{"n_layer": 9, "d_model": 192, "n_experts": 256, "experts_per_token": 8, "d_expert": 32, "d_shared_expert": 64, "activation": "geglu", "moe_layers": [1, 2, 3, 4, 5, 6, 7, 8], "router_score": "softmax", "normalize_top_k": true, "routed_scale": 1.0, "balance_loss": 0.00458, "balance_bias": false, "router_bias": true, "n_groups": 4, "groups_per_token": 3, "shared_expert_gate": true, "init_std_router": 0.0198, "lr_router": 0.00064, "vocab_size": 16384, "norm": "rmsnorm", "norm_eps": 1e-06, "tie_embeddings": "early", "optimizer": "adamw", "lr": 0.00374, "beta1": 0.9, "beta2": 0.98, "batch_tokens": 131072, "seq_len": 1024, "train_tokens": 664700000, "steps": 5072, "dataset": "wikipedia_en"}
Below are experts of layer 6 (counted from 0) of a mixture-of-experts language model. Rows are named router (the router's row for the expert), gate (a neuron's input weights, with its number), up (a neuron's input weights, with its number), down (a neuron's output weights, with its number) and show model dimensions 0-191. Each number is 128 + 32 x the weight over its row's rms, rounded and kept within 0 to 255. Numbers have three digits each.
Before each expert's rows: "comes after" lists some tokens at least twice as common just before its tokens as in all text. This comes from a sample of Wikipedia text that the model never trained on. Tokens count by the router's weight.

# expert 11
comes after: " the", " a", " and", " The", " or", "==="
router:066106084097114182115091182141132116122158150137085087173190158145121155146152089150161143130113166179062110155157146165126114115103121086170100091160167116120173082080152136080174070134121167195063215117086125165114132107110112071080089083109135132125112113160124171050062066146095153067109148139120112093166115118115123146081119113135130127156129106104071145110110025108113153157140165105111171122093170129108116118149099100106084164124155151174138126128129145120150084156129066112166092161090157123134132116107150117107123139119120141097149166122136192197132159142126100126
gate3:146142104098104112108139064113113131158095134125068135094131088068086119156136088150086155135082139109059157161148088140132214097086117160132100167188188194087112127102187113112093136174142127113063109129142124161121174142104159166136129144169155109124152089135126130074148124113097069097132151115171129109157132113088139110083149111114109080177168092185068069102112107123082121104149134091186143124130135122174080117098133096119121047157189085163110144123175132095074073134156136121186094139112068105153143134116110089157131114140094096114089123177172094084144177123105113106
up3:065063106109155152054135176146149127118151117112154102110163069109117161109187083117142157125091130099093076154143073183162157126106159159069168145162131171119176163064127153106106142148127095160110119151132155182120179181115158157080140146152126125117160139146129185128130121095081103121191108171134127138103128071085101161105123118164079142168108130136127132132079134085123148120079145128152158198129135136163110159115153116095136066170163151178132086135152119187060121183099062110127122210082134108116134080183149164124127153174149145173081169126124126077099147136158145145
down3:129118161039166104085136113164073133128173181097137097060115144134074108113193111108102130108148106133155112111156105122143118131117149185098150134141166094086119114133035133152090155142163115130136103131092077101138201151090148100066105141127133124072168135154176139142114152078127135127116119062113074171089079158127163110124109124085055112113097138121116094158112186158177138133156169119132162122108107154145115102148127108151159093077176133046092072099163149115122113114183092178130117152081105131093149140102153141092165176175130162155184124192130108171131154108147189141

# expert 138
comes after: " |", "|", " un", " c", " p", " P"
router:099181106136102114150124174104171041118150162108120124146212089192135078115176104129195113165139173081114127144083107160103135163166160202135137108152142113134148148139099147155107118109090124102117146131096100027119106112146109134071120139072138140098141081165132125161152121098147153047143109121120139107112102133187111068096164155126144110055103153119111137141064139080139179122105126162169101090134160147167117111118173098102107160095116106148128182150141090192158094103113112108120154156096161079152120088147087150099107123118135192111076137058138130125105097155114096193
gate0:138169121164099131180074176111128191122116107136080165148163125117149107124151096097144180117170099101189213106133138156144106085106088153125083122144110138100206133125049187124107092087138120075094150133144158145131149135189178138085091127091141203134118101160144144194154110105167080105108113074155063107153109153170173073105088132122111176123126142116111115076171149126100144131192134125158112102122105116122178122135109103138113155130092108193179156126112128107076107147180093141090124144117099164081141098104123153150122096137157154166122102090207118095094094164188111121
up0:164160114106127116121100154094109089115091138147083172080077140140162135129119137101101155058139173128184131147102120139094184152139130090142167091134158129114154177147081097192141207140153104127127158116170100111122131124085139151111146147102172083086128145126124138159080104203093133174107171111104104163077060152113084125197082110127097099162122162198166118132148138169086157109177119139160112123107149176135091104095099181155091171105129090190121185185095121129134096144150106080129110181170113123092147125105120089180170176139163109118167147133082076115175112116185078145
down0:132167081113159147112152118096145115090116170125141170081104184151105177177112126143134120079144145090151110128208133093111167124136113136157082133140145152113097111082090114082135141137151096124129167102130154081128128086097074121099150128131168098155145187179085190154103122156177169117077131146151143159132163109128125139154137145114141037147125150190137209108126108159125151137150164133128178092131092134101127063087142159094092137154084090167122153159134141106177120201164066130158140165185104081154141179095135118127123199078183146096138133059112142145176096109194086099

# expert 66
comes after: " |", "\"", " –", " 3:", ")", " Title"
router:135165148067090135149112107178116220093104148164115101156173145167140104178135142121176107096117154151139151096107129185090136177111082093146078066087125168124098154161108116156113088153142155104124097096093092132138120185098103190116070153105101137104110121176092199119204089148117150124107082132166118133165155160123123166161150061126087105129109148086105123072056090180157163113142110150150133084153117067139096101137144179151183119116146136077113177094149109121117084123044109113121126123162131122171174156127138115144173121091083119148105109183186165097122101155117127119
gate0:145138108115088151145121111081176092076099172097120153064203123140120138143102115103110090130161138165116066123060145099120173080138120155074156109109125087100053173131187064191128166121078128092128201168107179105148086142064105168111177148110128109155118107115136109096125134100103121114135099159109174128151163127102160126113199102119090136164125146157085102110108102114150140129101108139176129188101123098140106080201094156158132152115108153103157192155143157133161076113114154165094160069137095090161122124124105143102201136110137108140090060123134108174152168179126101105
up0:134101213139130145130112183122145164142128148114138136096134074165080153061111069157152141091110124119166130104135121113179101229104146155126184110104098172162190145130102130064135124128161182147174095146121132089132104110187137088109150151116124071132093133090120134071104162139148149116076200139145188110133120071155094114134142167127151186120170158142155121101158134190110170140207114100124095157061166178151116097129120100118150130130063113137159115109111092163168169112150071133143133106129165147127140098083073153116114068153059104104124113160119156153145128180139103103
down0:140107158158137160157117159121120172121109111100142125095108135088102144142096155047100106104125111137080163055095179097115169149119184142098127154148133183130111131214138068115071143139124131174078122156127065106126190168155149110096179162115172153100058133164107106087126133137121139162131201127130119138124120135141102094117111213130106176143137221117119129111108108141210169142130102205146131135134106157077141080162122120206154070191146149170080143155139142154146089109108153085181110087172138113118138133097123100152118134161141085129145115151099114101125113114138097185